Weights of a small mixture-of-experts language model, trained from scratch on English Wikipedia.
Experts: 80 experts in each of 9 layers, 4 picks a token, a sigmoid router.
Below are experts of layer 5 (counted from 0) of a mixture-of-experts language model. Rows are named router (the router's row for the expert), up (a neuron's input weights, with its number), down (a neuron's output weights, with its number) and show model dimensions 64-127. Each number is 200 + 30 x the weight over its row's rms, rounded and kept within 0 to 999.
After each expert's rows: a language model's description of what the expert responds to. This comes from a sample of Wikipedia text that the model never trained on.

# expert 16
router,236,236,198,166,202,216,215,237,212,199,146,182,197,206,197,233,184,171,203,228,197,196,196,203,191,211,223,211,136,197,221,230,173,162,227,220,180,223,229,168,167,155,216,231,202,196,212,221,135,247,196,236,204,213,190,191,236,152,204,225,169,208,109,187
up0,176,257,189,183,199,185,230,218,224,199,178,215,177,211,199,233,163,157,211,222,207,222,170,169,207,126,186,244,206,200,156,206,213,162,269,225,190,205,167,192,194,172,224,209,243,191,265,196,192,206,252,194,222,213,211,185,188,223,252,197,228,169,223,232
down0,216,185,180,157,222,192,233,205,191,224,141,242,157,168,167,223,211,154,181,200,265,191,239,196,167,221,173,202,192,189,145,195,247,228,268,118,169,176,172,226,226,221,223,206,146,227,223,205,178,180,169,161,190,188,217,185,187,220,269,237,219,160,237,231
up1,158,172,159,229,210,224,221,252,243,202,149,149,241,207,191,267,202,246,192,203,174,187,178,186,186,210,225,216,231,219,236,220,188,176,189,218,221,223,183,134,211,219,183,215,204,207,206,171,125,186,230,215,258,167,195,196,263,200,210,192,150,235,97,184
down1,212,202,144,179,209,200,220,245,219,226,165,187,161,222,173,172,199,190,145,184,180,225,186,170,200,198,188,187,208,204,194,192,182,205,242,221,192,242,200,162,225,239,170,178,191,148,230,185,141,212,200,184,203,191,173,185,187,239,192,260,180,167,195,180
Coordinates and numeric symbols. Digits, degree and minute signs, slashes and parentheses in geographic coordinates, ISBNs, time zones and table measurements, such as 38°33′4″N.

# expert 36
router,178,179,200,197,224,226,188,210,169,222,215,207,143,194,198,231,155,205,164,191,237,199,194,243,228,177,212,207,223,177,219,151,209,205,211,179,230,197,192,231,173,230,220,179,229,200,221,159,159,233,208,224,207,184,249,153,253,222,168,174,161,224,173,174
up0,226,209,188,248,208,183,204,204,220,223,221,143,248,268,185,145,253,210,176,154,175,199,228,187,206,199,156,223,204,246,235,243,150,217,197,200,186,146,180,202,227,198,235,197,228,244,196,212,209,198,222,206,210,205,196,185,216,194,199,223,182,171,135,203
down0,219,200,197,216,233,240,218,216,177,254,176,198,171,192,219,194,182,187,197,205,216,216,241,190,215,232,184,229,221,197,128,209,188,193,184,200,175,202,195,200,226,196,183,228,157,183,257,211,169,164,200,169,205,189,222,176,204,183,176,220,202,138,206,240
up1,182,168,152,214,193,164,173,200,255,213,224,151,232,182,250,183,226,220,202,198,267,181,218,180,207,227,193,269,225,231,203,196,192,183,163,179,168,220,213,192,180,148,204,176,173,223,165,217,220,224,161,190,229,210,168,170,222,221,187,179,233,213,211,183
down1,218,218,228,197,183,236,201,197,190,193,265,164,228,199,169,260,160,182,206,154,226,137,205,259,168,144,141,225,229,183,208,230,245,202,196,225,207,156,198,205,186,174,234,165,228,199,229,184,114,213,215,193,188,206,213,179,213,238,162,241,192,173,214,214
Table and list markup. Markdown row starts, separator rows, section headings and bullet dashes opening list lines, such as |---|---|, ==, - History of.

# expert 0
router,180,224,175,179,164,182,177,140,182,219,178,227,194,255,228,251,215,137,236,206,254,246,213,238,167,216,197,182,190,193,215,185,191,249,202,187,201,187,226,227,221,178,157,193,216,165,229,182,253,208,163,159,202,197,166,197,261,178,175,187,167,200,175,126
up0,206,176,183,172,203,206,204,171,185,178,209,159,278,142,158,209,218,251,224,165,250,251,234,207,204,176,211,148,208,226,216,204,138,207,199,226,238,145,222,187,206,206,177,168,170,209,212,226,216,212,223,290,180,190,233,235,242,187,200,240,224,202,217,165
down0,216,216,193,189,165,229,290,159,224,215,227,187,259,194,226,204,191,185,205,179,242,243,216,235,202,182,219,206,197,204,168,145,173,157,217,198,215,158,207,170,212,197,211,196,181,227,170,221,290,193,240,173,207,243,244,187,195,233,200,172,214,209,203,198
up1,211,202,216,203,145,174,180,250,237,196,203,211,145,155,196,175,220,198,145,190,165,166,157,192,231,213,130,177,164,164,162,198,183,232,189,181,226,189,237,222,155,228,191,215,231,211,199,208,200,228,207,202,263,179,214,225,139,197,217,212,237,150,209,243
down1,222,201,179,207,232,161,197,190,203,195,176,250,206,237,244,158,180,200,194,199,203,131,208,170,174,132,160,171,230,243,174,186,169,231,166,209,188,169,213,204,185,245,219,202,203,171,207,188,192,161,183,175,279,190,208,180,193,246,216,225,164,221,237,229
Latinate word-initial prefixes. First word pieces of longer words, often political or Latin-derived, such as im(perialism), Pl(utocracy), dem, counter, trans.

# expert 2
router,156,199,225,269,183,183,220,174,183,180,228,190,230,224,221,196,177,194,239,197,194,281,148,192,209,221,214,173,230,195,230,178,182,234,223,259,209,186,184,170,118,189,211,227,196,176,216,150,185,220,188,207,195,249,177,198,207,191,244,217,209,232,206,174
up0,187,236,210,202,212,215,188,238,186,214,157,185,209,175,239,211,246,194,252,246,225,224,199,228,173,233,176,221,175,203,195,266,201,205,250,151,205,251,172,188,183,197,163,183,228,234,220,163,167,218,206,169,208,225,180,142,186,190,203,162,241,193,170,215
down0,231,208,217,231,151,241,208,202,195,157,176,155,196,196,202,230,182,167,152,206,216,219,236,226,203,237,167,186,200,213,212,262,256,194,192,226,239,155,213,179,201,217,212,171,201,239,214,196,190,169,190,209,144,211,205,216,186,210,223,240,234,184,213,220
up1,155,197,245,235,182,158,208,136,158,167,206,244,224,210,244,208,181,183,226,173,217,191,160,203,246,203,151,209,209,258,210,212,147,222,162,207,201,199,179,211,245,182,187,257,184,191,212,140,125,243,181,186,182,235,259,190,203,211,261,213,173,223,276,151
down1,196,207,209,209,161,184,175,202,178,208,194,254,207,174,214,138,241,225,188,190,215,183,203,202,220,198,246,234,151,191,189,213,165,187,186,162,215,199,180,194,220,169,211,203,168,200,140,183,118,175,220,193,226,220,200,157,217,196,206,112,152,234,207,148
Infobox field starts. Bullet dashes, line breaks and table pipes that open a new infobox field or table cell, before labels like Founded, Website, Elevation, Genus.

# expert 50
router,161,232,206,236,175,205,270,158,171,178,193,246,153,206,206,153,193,245,220,212,194,220,247,197,203,183,196,191,202,191,289,181,229,189,253,223,232,202,195,198,161,199,237,183,228,142,235,167,220,202,180,231,181,196,201,199,188,168,227,147,178,208,186,153
up0,176,235,239,250,189,165,253,207,202,230,151,256,212,257,221,192,206,190,165,209,226,215,223,197,206,198,212,204,216,190,193,235,197,205,177,211,194,173,190,177,236,230,141,141,223,197,222,173,218,235,170,192,180,177,203,202,233,220,187,169,245,155,169,195
down0,150,186,174,225,186,183,175,211,122,214,167,202,154,245,210,209,212,200,262,194,227,171,162,211,233,134,188,209,218,227,203,161,188,195,245,173,199,192,157,113,191,168,198,181,204,208,218,220,206,202,234,220,169,199,177,252,173,218,215,217,151,180,188,240
up1,172,196,152,162,220,214,190,171,228,182,232,239,247,173,145,192,226,174,186,216,237,160,182,216,221,216,205,169,210,209,229,175,176,202,222,267,227,214,193,220,172,214,188,249,225,181,127,162,198,187,178,166,212,225,188,213,164,246,208,209,206,231,232,136
down1,241,217,241,249,161,165,175,170,202,142,208,194,217,204,214,212,287,187,234,170,102,139,199,182,153,192,230,164,163,239,259,219,239,214,208,159,193,191,206,205,146,179,190,226,185,164,184,222,198,177,203,144,179,215,166,238,222,198,167,159,231,209,166,216
Table row boundaries. Line breaks ending table rows, the pipe starting the next row, and markdown separator rows like |---|---|, in results and election tables.

# expert 61
router,219,217,219,151,158,246,191,186,158,208,249,195,213,245,179,195,269,186,207,249,204,237,160,218,200,222,226,203,156,220,242,209,185,243,226,220,215,164,221,231,180,181,192,200,206,196,208,141,185,234,156,177,216,200,212,252,233,195,170,182,175,233,157,175
up0,140,167,168,191,190,154,226,247,156,178,195,189,173,190,204,157,194,164,263,206,164,254,219,175,178,178,188,190,201,192,238,193,195,189,193,186,210,284,160,204,220,208,180,212,189,211,173,231,189,220,174,142,177,241,202,181,207,163,209,189,167,147,232,232
down0,219,149,188,173,187,163,209,186,205,204,199,243,233,117,176,156,221,261,217,259,247,185,148,146,174,236,205,175,225,182,222,201,185,228,179,214,198,174,247,186,218,192,178,266,178,197,196,204,194,194,148,194,214,188,209,207,218,201,220,252,217,203,175,190
up1,241,200,191,97,192,225,190,175,196,176,233,225,298,205,206,200,201,205,182,201,174,205,191,235,228,164,257,203,233,200,179,176,227,182,175,224,156,202,236,222,160,237,204,181,204,167,189,187,193,198,222,137,192,144,211,248,173,170,209,153,277,204,198,197
down1,220,198,236,134,185,211,206,190,166,166,180,165,250,213,208,175,166,251,221,206,146,205,211,244,144,219,146,198,185,225,192,172,151,175,188,195,182,166,206,213,202,234,148,169,180,240,217,165,163,216,193,187,206,142,160,180,207,184,160,245,248,233,184,186
Copula and as. Forms of be and become, plus "as" and following articles, e.g. was, been, became, "As of the 2020 census".

# expert 17
router,195,214,181,190,180,132,265,154,197,188,198,246,218,190,179,185,157,206,222,302,241,231,214,236,257,244,182,204,220,189,169,171,234,202,172,231,208,209,213,194,216,178,203,202,192,185,223,146,189,181,194,188,212,209,229,202,191,163,237,212,175,204,174,229
up0,223,197,210,256,183,209,216,164,178,152,197,264,243,171,185,217,188,172,220,229,139,219,208,204,179,251,232,234,151,158,209,218,197,207,231,190,247,274,216,178,215,214,169,202,168,225,191,209,180,211,193,207,155,211,154,189,222,180,191,205,205,156,267,216
down0,214,200,187,220,202,203,215,305,220,195,167,250,210,257,245,157,192,176,212,136,221,252,195,245,221,157,194,140,180,210,215,229,213,213,191,177,215,206,213,203,219,231,228,171,180,143,226,184,177,226,154,238,271,192,189,239,258,176,246,211,218,229,244,225
up1,232,186,237,159,283,199,173,152,173,193,177,187,186,194,217,231,192,214,206,123,279,223,219,183,226,188,161,178,220,133,183,170,199,162,175,178,166,188,205,288,231,192,170,195,190,187,263,182,182,214,210,148,163,214,223,280,210,202,143,178,190,189,206,226
down1,234,204,205,171,159,198,258,194,214,242,222,216,217,172,224,188,175,163,174,175,290,180,227,244,135,201,210,205,175,179,185,188,162,161,211,240,171,188,173,196,163,211,223,247,173,189,225,182,248,225,205,214,192,236,169,223,193,168,210,175,180,203,254,163
Fiction plot narration. Ordinary words in plot summaries of films, games and anime, such as character names, tells, tries, finds, his, and.

# expert 13
router,175,238,167,179,156,183,185,171,167,196,200,192,198,215,207,204,145,205,217,260,244,242,178,185,165,226,179,164,248,209,122,225,219,259,176,171,226,175,234,207,182,186,210,216,215,196,232,124,224,190,210,246,208,253,198,196,207,234,176,220,139,212,196,232
up0,242,197,203,237,167,148,165,160,229,187,200,213,177,236,222,232,159,226,178,202,188,189,213,155,195,145,149,189,217,218,137,246,185,195,193,215,186,201,265,155,213,194,188,189,198,136,251,173,185,160,215,196,172,237,138,190,192,240,168,201,199,199,214,179
down0,194,261,188,249,248,212,176,149,202,188,184,142,255,199,197,170,209,206,151,155,130,171,202,185,220,262,240,177,231,206,157,215,209,241,193,150,217,227,129,261,144,215,206,221,212,200,169,190,179,206,160,192,226,183,237,171,210,192,208,158,228,204,176,172
up1,212,261,146,206,220,199,198,236,251,208,222,193,211,222,259,233,230,217,202,207,201,184,178,144,173,294,184,142,192,197,219,203,226,239,232,242,159,167,252,259,206,244,203,215,240,227,220,221,187,208,224,245,154,206,167,189,203,155,204,189,177,220,172,235
down1,181,202,240,206,259,204,174,182,193,159,210,198,208,208,186,147,245,206,191,179,195,199,222,206,161,190,220,247,161,236,238,181,234,162,197,199,197,198,199,191,190,161,188,255,200,189,157,202,204,166,135,186,242,182,191,225,180,186,188,234,204,181,157,196
Line breaks and headings. Line breaks, sentence-final periods, heading equals signs and table pipes at paragraph, section and table boundaries in wiki markup.

# expert 25
router,173,216,260,218,189,186,211,220,192,181,238,164,196,239,182,232,169,204,230,202,199,196,245,180,215,196,209,188,209,166,218,152,209,164,226,309,198,175,191,146,153,216,200,215,205,186,259,204,210,198,264,234,194,232,235,184,205,169,241,233,223,204,191,154
up0,157,208,205,165,226,178,178,189,211,155,196,167,176,216,260,168,156,137,196,221,200,188,150,187,205,201,182,192,181,202,191,241,200,236,139,229,224,227,206,220,237,196,240,189,211,144,270,177,193,245,205,235,155,166,170,205,227,222,204,180,165,180,173,220
down0,236,195,218,179,132,165,194,193,206,191,240,245,210,191,141,240,201,166,173,197,201,196,178,181,180,183,250,219,226,217,186,212,205,186,228,199,183,230,81,191,208,257,222,237,227,176,191,198,203,181,206,195,190,197,221,142,200,224,261,184,203,187,178,214
up1,165,179,225,183,201,196,207,231,205,204,208,199,177,219,200,169,192,208,223,255,230,173,193,210,176,255,196,160,166,212,200,170,203,194,175,211,226,185,187,166,263,200,266,265,190,255,232,181,214,212,203,222,235,289,207,222,187,176,218,190,191,220,231,231
down1,178,248,205,215,216,217,200,199,218,200,234,185,228,248,229,227,198,181,137,193,223,193,212,159,168,210,219,173,210,186,198,195,199,155,159,204,239,173,189,217,230,223,234,162,219,201,239,167,243,207,198,227,191,162,168,178,227,271,213,242,177,187,196,239
Table cells and stats. Pipes, numbers and abbreviations inside sports or election tables, e.g. "+7 | 9", FW, GD, Votes, TKO.

# expert 42
router,230,280,148,205,148,197,222,215,138,217,213,221,199,221,181,164,232,143,185,201,222,178,213,219,265,187,207,242,156,198,272,184,174,216,204,169,212,243,236,247,203,222,187,174,182,157,228,167,235,231,235,165,240,260,187,207,206,220,227,231,161,142,204,109
up0,202,196,206,243,173,219,192,162,181,174,205,254,210,287,206,208,213,226,222,180,222,174,209,203,190,212,208,184,164,192,239,143,211,206,221,157,175,234,201,142,210,220,202,131,153,172,207,221,216,187,202,218,195,223,196,219,224,248,197,175,148,252,248,168
down0,173,261,235,199,204,192,198,264,222,225,199,165,234,174,216,216,172,212,186,183,192,236,175,153,223,160,174,186,190,199,216,203,235,246,248,187,235,194,226,187,202,188,180,235,185,233,225,200,165,192,136,202,244,146,192,190,212,214,193,153,152,222,175,174
up1,163,183,220,212,189,211,203,261,157,227,195,217,174,181,217,236,139,178,188,180,259,192,224,213,145,226,192,160,234,182,174,209,217,217,197,173,189,297,245,174,180,213,170,205,226,178,153,155,220,191,198,149,208,192,176,276,151,206,230,163,260,236,225,202
down1,265,170,247,188,181,193,189,180,199,170,231,127,215,182,222,189,195,191,211,208,200,188,231,151,131,153,213,214,219,173,201,190,248,194,216,219,143,219,152,220,164,197,268,196,203,175,209,233,220,157,156,187,252,190,210,204,231,193,203,225,233,219,213,189
Speech and opinion words. Reporting verbs, conjunctions and quote marks in quoted speech or critics' reviews, such as said, because, believed, feels, opening quote marks.

# expert 33
router,185,212,196,141,164,204,200,244,185,211,199,277,227,215,167,172,212,254,189,223,226,226,149,140,237,152,209,161,250,198,194,209,194,262,208,208,227,262,223,235,238,187,179,211,248,164,243,217,224,171,223,174,151,216,209,163,222,191,212,217,152,232,174,215
up0,256,219,262,216,242,198,223,152,226,209,158,226,165,201,163,189,180,188,171,166,264,200,216,229,206,188,138,228,175,159,180,192,201,195,228,241,233,227,167,229,202,221,195,233,244,180,190,231,214,232,208,241,186,203,216,115,156,178,182,168,203,160,225,175
down0,232,205,214,233,237,164,189,216,172,157,173,176,160,249,212,154,255,202,170,151,227,165,187,200,215,229,190,170,227,246,190,267,195,193,177,185,264,228,161,167,211,265,251,138,230,267,195,241,226,167,206,160,217,146,236,180,157,241,173,228,188,188,220,215
up1,204,161,191,203,263,184,169,217,223,202,228,216,188,205,232,208,173,157,134,219,228,234,89,117,239,184,164,206,208,202,192,195,226,173,209,215,165,157,222,164,191,177,171,195,224,187,213,197,229,167,208,228,175,204,198,224,236,234,204,173,239,195,168,244
down1,217,172,197,153,188,220,176,160,206,243,219,218,163,186,178,175,210,204,114,236,206,142,199,163,216,187,187,201,223,226,243,215,186,199,208,156,147,154,190,223,252,147,194,181,166,176,194,156,230,189,237,176,213,240,207,212,170,230,218,217,216,244,208,170
Possessives in media descriptions. His, her, their and name pieces in descriptions of albums, singles, films and shows, e.g. single from his debut album.

# expert 26
router,200,228,219,197,205,224,201,212,211,208,210,253,236,225,178,194,119,185,226,190,207,186,230,202,221,217,210,204,167,177,185,223,239,186,232,269,196,203,192,213,207,173,196,252,208,180,212,126,162,208,252,185,190,227,168,225,224,188,247,220,251,184,198,185
up0,199,219,235,182,165,210,192,183,183,206,156,171,155,220,170,215,210,200,215,174,201,174,238,199,229,169,204,211,204,212,179,220,176,200,186,224,218,221,236,224,183,199,177,251,174,203,218,181,203,169,204,161,198,197,144,174,269,201,224,216,220,239,171,175
down0,215,254,181,126,191,212,220,171,235,230,200,175,194,236,169,185,193,191,185,174,241,158,173,237,257,273,163,188,215,196,165,159,180,210,249,193,254,214,185,177,228,258,239,173,258,186,222,190,163,149,220,210,199,224,224,196,194,207,196,221,156,207,161,218
up1,202,207,220,205,153,210,221,183,257,150,198,225,187,220,213,156,215,174,227,219,161,205,215,179,233,268,202,187,257,239,181,202,182,190,151,167,211,234,206,185,218,186,181,217,214,204,178,154,198,207,216,240,151,157,159,193,177,226,151,190,253,171,211,246
down1,202,233,211,225,188,176,218,167,272,207,214,218,191,212,167,134,219,202,221,213,246,199,219,184,206,219,182,222,178,202,186,208,259,202,223,200,180,148,159,215,173,208,211,204,204,190,239,153,224,298,180,219,243,165,143,157,144,206,201,161,225,196,195,150
Section headings. Wikipedia heading markers and heading words after blank lines, like ==Plot==, ===, See also, Early life, Career, Reception.

# expert 29
router,211,229,242,255,165,208,227,207,199,222,207,245,230,243,228,221,204,146,245,212,203,158,222,245,212,265,211,215,171,187,213,181,162,208,191,169,194,207,210,187,222,123,228,238,153,193,254,182,223,185,170,233,132,190,228,180,263,227,217,207,136,200,154,226
up0,211,228,219,214,193,160,253,207,220,234,216,202,200,198,202,205,185,186,179,227,236,210,194,180,228,225,226,230,217,237,240,134,163,223,241,198,254,222,189,138,197,184,233,225,260,184,176,224,174,206,224,208,168,200,226,200,219,203,155,196,164,164,200,178
down0,242,183,179,252,153,232,185,223,256,194,217,192,217,205,199,162,183,235,171,273,168,141,133,196,211,162,174,278,198,174,209,232,186,196,170,203,210,185,155,213,222,219,186,159,189,196,155,187,178,171,203,189,239,229,199,142,255,202,176,202,188,202,211,174
up1,192,240,162,184,166,129,192,210,188,225,186,228,191,156,245,255,180,167,288,189,234,222,205,214,238,209,188,216,208,251,164,202,123,190,229,202,183,203,259,186,190,150,181,207,234,174,247,175,213,189,217,241,230,211,168,200,214,220,257,177,220,183,199,210
down1,166,178,230,179,177,188,204,225,224,226,218,196,182,187,185,148,182,236,246,178,254,189,201,237,218,216,181,209,277,178,167,259,189,183,214,200,212,198,184,170,200,236,226,254,208,222,196,218,192,177,216,136,264,209,169,222,248,184,190,231,234,219,188,170
Buildings and places. Nouns for buildings, sites and facilities, often after a or the, such as farmhouses, railway, headquarters, entrance, campus.

# expert 24
router,154,213,220,173,156,190,195,191,188,230,204,206,199,170,192,171,211,188,222,195,203,212,207,221,212,189,237,148,207,208,216,177,201,262,166,195,198,240,211,193,200,177,195,181,213,165,192,171,252,202,211,180,137,207,182,160,217,190,181,212,187,189,152,191
up0,236,154,194,208,158,196,193,160,214,198,187,229,234,225,202,197,236,145,191,260,211,244,143,198,219,194,220,214,173,200,191,220,236,214,224,230,203,216,203,219,192,205,153,230,159,213,196,193,191,234,157,180,200,184,187,186,190,242,231,243,211,166,167,193
down0,199,232,149,208,229,179,191,216,198,204,187,236,232,194,215,169,202,216,198,190,177,183,198,148,199,240,184,207,212,188,151,162,193,220,140,161,181,222,206,155,243,203,160,213,186,228,208,161,189,216,175,208,155,204,175,229,210,189,194,212,191,212,260,188
up1,164,202,248,202,175,274,167,258,195,192,169,159,196,203,246,280,191,203,204,200,209,222,162,196,168,194,216,171,174,227,195,181,175,233,245,112,185,258,187,194,219,246,169,208,154,182,237,206,196,259,180,241,202,204,126,213,208,195,191,221,172,286,232,233
down1,216,186,204,137,195,213,184,142,173,210,147,195,200,162,211,204,208,165,206,220,162,233,207,167,153,203,197,206,209,214,190,267,199,133,213,227,187,209,173,213,190,217,198,228,196,234,197,177,210,163,177,209,197,237,190,259,190,186,184,174,144,180,182,200
Infobox list dashes. Line-initial dashes and labels in infoboxes and taxonomy lists, such as - In office, - Genus:, Coordinates, Born, Country.

# expert 37
router,177,215,189,209,184,190,212,202,193,204,201,252,224,241,237,238,159,195,253,255,253,203,218,169,185,224,250,205,152,175,187,213,182,198,261,275,190,191,218,173,238,143,176,236,225,233,219,190,214,178,161,241,204,202,202,231,192,169,193,193,179,209,195,148
up0,185,179,198,214,210,153,179,258,223,186,240,204,239,221,182,153,206,210,200,265,201,202,163,196,215,212,245,199,224,150,205,162,203,145,175,183,142,233,188,202,211,208,206,197,272,153,262,234,166,235,222,213,168,240,156,195,214,257,210,191,188,196,232,204
down0,238,200,180,201,183,192,169,229,198,213,196,213,244,179,184,212,203,191,186,186,220,189,222,267,242,262,211,172,236,183,185,181,203,278,181,171,169,226,204,205,188,240,217,202,209,239,152,200,164,178,218,131,176,200,188,200,218,132,178,127,192,233,223,162
up1,157,227,190,186,198,213,219,245,190,217,217,227,131,187,162,242,232,161,243,215,222,175,185,185,220,159,189,165,188,170,183,162,239,223,203,185,222,185,252,178,215,211,191,223,191,228,170,204,243,238,198,144,171,178,188,192,173,170,153,186,186,223,201,167
down1,151,195,149,162,244,177,192,170,179,214,217,232,148,248,209,175,181,172,213,159,241,155,253,269,200,195,207,181,261,128,205,179,125,170,212,186,200,194,222,227,204,180,184,261,207,228,178,194,166,217,208,185,227,168,227,253,203,190,203,164,230,197,180,212
Foreign personal-name fragments. Word pieces and accented letters within non-English personal names, often after al- or de, e.g. al-Haf(ian), Bel(ekar), Vei(ć), Nec(idová).

# expert 48
router,206,218,218,205,222,161,192,172,180,169,207,186,216,211,206,245,191,252,179,206,218,180,175,191,172,244,249,163,190,123,212,180,246,203,224,200,193,196,204,220,194,206,209,211,253,123,233,211,197,241,206,193,191,257,186,192,200,157,206,196,176,216,183,179
up0,172,182,212,174,180,160,162,229,231,201,222,206,273,191,203,182,137,226,138,189,177,171,217,202,142,198,188,190,189,270,178,174,188,218,214,216,139,175,135,163,179,212,192,184,188,218,139,200,234,224,163,269,216,173,213,246,160,197,212,199,160,179,186,169
down0,230,194,217,203,169,186,233,159,198,168,122,195,200,182,248,224,227,221,202,175,235,171,196,133,220,161,224,215,221,187,218,180,206,199,122,195,158,229,203,176,172,179,204,203,202,217,194,189,211,181,175,159,179,225,171,224,195,214,192,222,207,205,197,207
up1,195,258,255,206,242,200,207,183,219,205,201,205,193,155,207,148,165,227,232,229,169,150,188,235,155,187,195,173,181,202,149,241,194,181,185,194,246,174,189,228,160,271,183,284,192,188,230,213,185,196,242,200,245,163,140,151,233,187,224,191,220,211,267,199
down1,158,190,229,255,204,191,250,194,240,207,219,158,195,216,172,189,156,218,166,199,243,215,214,203,158,206,164,170,186,252,244,145,185,163,217,201,184,183,236,225,210,204,182,225,232,170,210,243,176,257,180,217,187,169,162,192,250,178,181,148,194,251,201,180
Year first digits. First three digits of four-digit years after in, a month or a comma, such as 198(7), 194(9), 202(0).

# expert 62
router,234,208,242,232,196,192,210,230,210,210,241,213,198,229,202,204,174,197,196,218,205,216,223,175,177,185,229,161,182,180,216,165,222,204,237,296,202,193,215,194,133,169,225,234,203,196,218,214,229,214,226,228,211,222,217,258,207,176,213,234,173,205,180,156
up0,189,206,154,215,211,179,240,204,180,227,220,222,213,185,211,191,217,202,216,256,254,191,234,169,203,226,179,251,187,188,220,237,215,177,202,278,245,238,185,171,204,253,246,212,208,176,249,205,193,186,211,202,158,246,191,199,230,166,171,182,188,167,111,200
down0,191,210,198,230,181,178,204,259,218,201,226,178,209,203,217,214,159,186,195,219,185,252,166,200,208,197,189,181,210,199,145,141,201,239,230,152,201,198,197,172,155,299,168,162,163,147,274,194,211,112,227,205,245,226,206,228,236,140,173,207,171,199,163,239
up1,174,223,190,167,212,236,259,185,166,235,177,176,221,275,172,233,202,147,218,187,239,228,182,214,222,234,248,187,198,175,149,191,193,260,221,200,222,191,206,246,207,206,145,187,201,217,241,193,137,282,174,209,241,194,200,161,201,258,225,204,198,220,208,198
down1,178,158,192,192,224,248,163,164,213,180,157,141,190,242,193,181,214,194,196,197,218,229,245,227,212,201,197,190,232,259,162,210,167,239,234,215,178,178,195,248,204,195,201,251,156,162,210,166,209,200,188,207,217,195,210,195,208,158,178,151,201,190,137,139
Numbers in data cells. Numeric values and short codes inside statistics tables and coordinates, such as 0, 1, 3, goal counts, percentages, years, seconds figures.

# expert 49
router,205,174,248,211,211,184,200,183,216,215,217,203,187,235,206,239,129,222,173,216,201,206,185,161,214,204,176,213,114,158,221,188,215,195,220,221,202,182,217,168,188,187,211,170,204,181,242,152,198,215,234,205,176,242,177,209,217,155,219,216,177,213,168,150
up0,177,167,221,251,213,260,213,230,275,218,182,217,206,214,195,212,221,226,230,222,198,187,175,216,205,246,179,170,214,200,164,176,182,227,172,196,174,214,157,166,258,148,135,227,188,204,224,218,177,173,262,222,181,231,205,195,165,232,167,214,224,160,212,220
down0,222,204,184,199,176,185,200,219,217,159,189,277,182,155,157,210,182,217,193,217,219,198,288,186,226,173,210,153,172,223,241,191,200,228,220,232,149,166,149,183,217,211,224,147,241,235,145,179,236,231,181,170,244,187,213,200,181,167,232,209,231,202,136,218
up1,203,208,160,183,150,178,165,185,125,175,185,157,246,217,179,201,187,190,171,242,155,233,215,277,258,244,203,228,146,215,205,208,162,233,204,155,217,238,186,153,231,247,257,230,178,228,203,183,200,175,209,206,215,238,247,175,183,225,128,217,197,217,155,165
down1,217,196,221,210,190,208,158,193,175,183,168,172,151,200,161,138,166,151,235,219,160,192,143,236,244,212,233,240,189,226,206,167,146,233,195,240,200,210,208,191,182,214,182,206,170,200,203,192,186,200,223,181,169,181,201,214,221,207,220,209,237,207,218,168
Transliterated non-English words. Pieces of transliterated Asian, Arabic, Greek or Hebrew words and place names, e.g. Aran(mul)a, Samā(d)hi, Bolshev(ik), ā, ō.

# expert 52
router,208,182,178,222,208,180,211,148,205,202,256,248,240,255,205,219,167,222,197,220,184,216,220,227,234,222,214,205,193,215,183,196,284,193,203,228,208,214,226,245,116,193,294,222,204,160,210,158,219,250,231,213,198,221,155,178,234,204,203,212,188,243,141,155
up0,165,165,176,210,138,209,202,171,205,213,204,195,183,172,188,203,208,228,166,233,220,146,154,209,249,200,231,240,211,208,207,181,216,207,220,262,217,193,198,230,230,144,175,242,180,200,260,150,261,207,256,199,240,230,197,208,202,174,202,214,204,220,232,203
down0,155,175,165,217,183,279,201,178,170,212,230,223,198,171,193,192,236,282,202,166,195,137,199,252,173,148,238,194,144,246,190,218,194,191,194,246,206,222,140,200,260,261,206,208,198,221,210,226,188,183,221,160,181,196,265,169,216,246,194,264,263,212,198,143
up1,154,214,227,250,187,181,191,175,208,240,244,179,255,248,177,182,178,178,199,160,247,252,234,225,228,205,182,191,194,203,146,163,220,198,212,206,251,213,265,188,270,216,191,170,197,206,136,114,254,208,174,234,222,218,153,222,239,203,250,171,188,216,160,140
down1,198,205,173,243,185,221,185,230,183,195,221,199,168,296,250,233,202,213,218,155,149,175,142,160,169,143,170,201,171,189,182,169,208,163,191,213,222,179,192,235,209,191,239,149,242,132,252,201,218,234,203,234,206,182,173,205,194,179,178,161,245,224,204,215
Word-initial syllable fragments. Opening pieces of longer words and names, such as con, dep, sol, Val, Mag, often in credits lists and tables.

# expert 31
router,174,210,204,246,175,200,180,236,196,264,213,293,202,216,177,229,153,169,230,226,226,179,235,223,251,176,229,182,223,153,142,199,239,181,273,177,214,234,209,219,150,157,192,213,209,184,223,168,141,172,216,149,193,180,169,187,219,186,213,204,191,172,170,155
up0,177,183,194,164,220,224,195,221,197,196,169,214,184,227,130,188,219,191,205,157,184,202,197,225,215,201,134,200,222,226,196,195,226,169,197,148,154,234,170,222,203,202,169,213,265,183,232,190,217,235,154,188,124,175,197,198,216,206,179,208,183,133,157,173
down0,201,199,192,229,226,222,179,162,185,220,184,197,190,243,104,212,255,210,232,120,207,245,216,234,201,166,204,185,255,222,268,216,208,149,197,189,232,201,197,178,175,203,185,191,170,250,184,203,169,224,225,257,217,196,202,236,181,235,190,180,184,211,225,224
up1,202,224,223,211,174,162,152,188,205,234,229,280,201,200,157,215,131,229,184,216,245,207,234,224,199,220,201,211,141,219,181,247,184,166,262,219,154,225,149,140,205,191,172,196,192,215,162,208,166,177,174,239,205,205,160,189,212,177,208,152,223,209,203,167
down1,223,263,177,206,212,210,192,232,189,192,136,253,195,215,209,223,179,205,197,166,191,264,239,224,185,200,174,195,210,218,166,222,187,147,159,203,189,173,165,236,180,209,192,175,179,199,178,190,151,214,178,160,201,216,202,196,149,178,217,221,236,193,173,178
Section topic nouns. Nouns and suffixes ending a noun phrase, especially in biography headings and education sentences: early life, career, schooling, See also, season.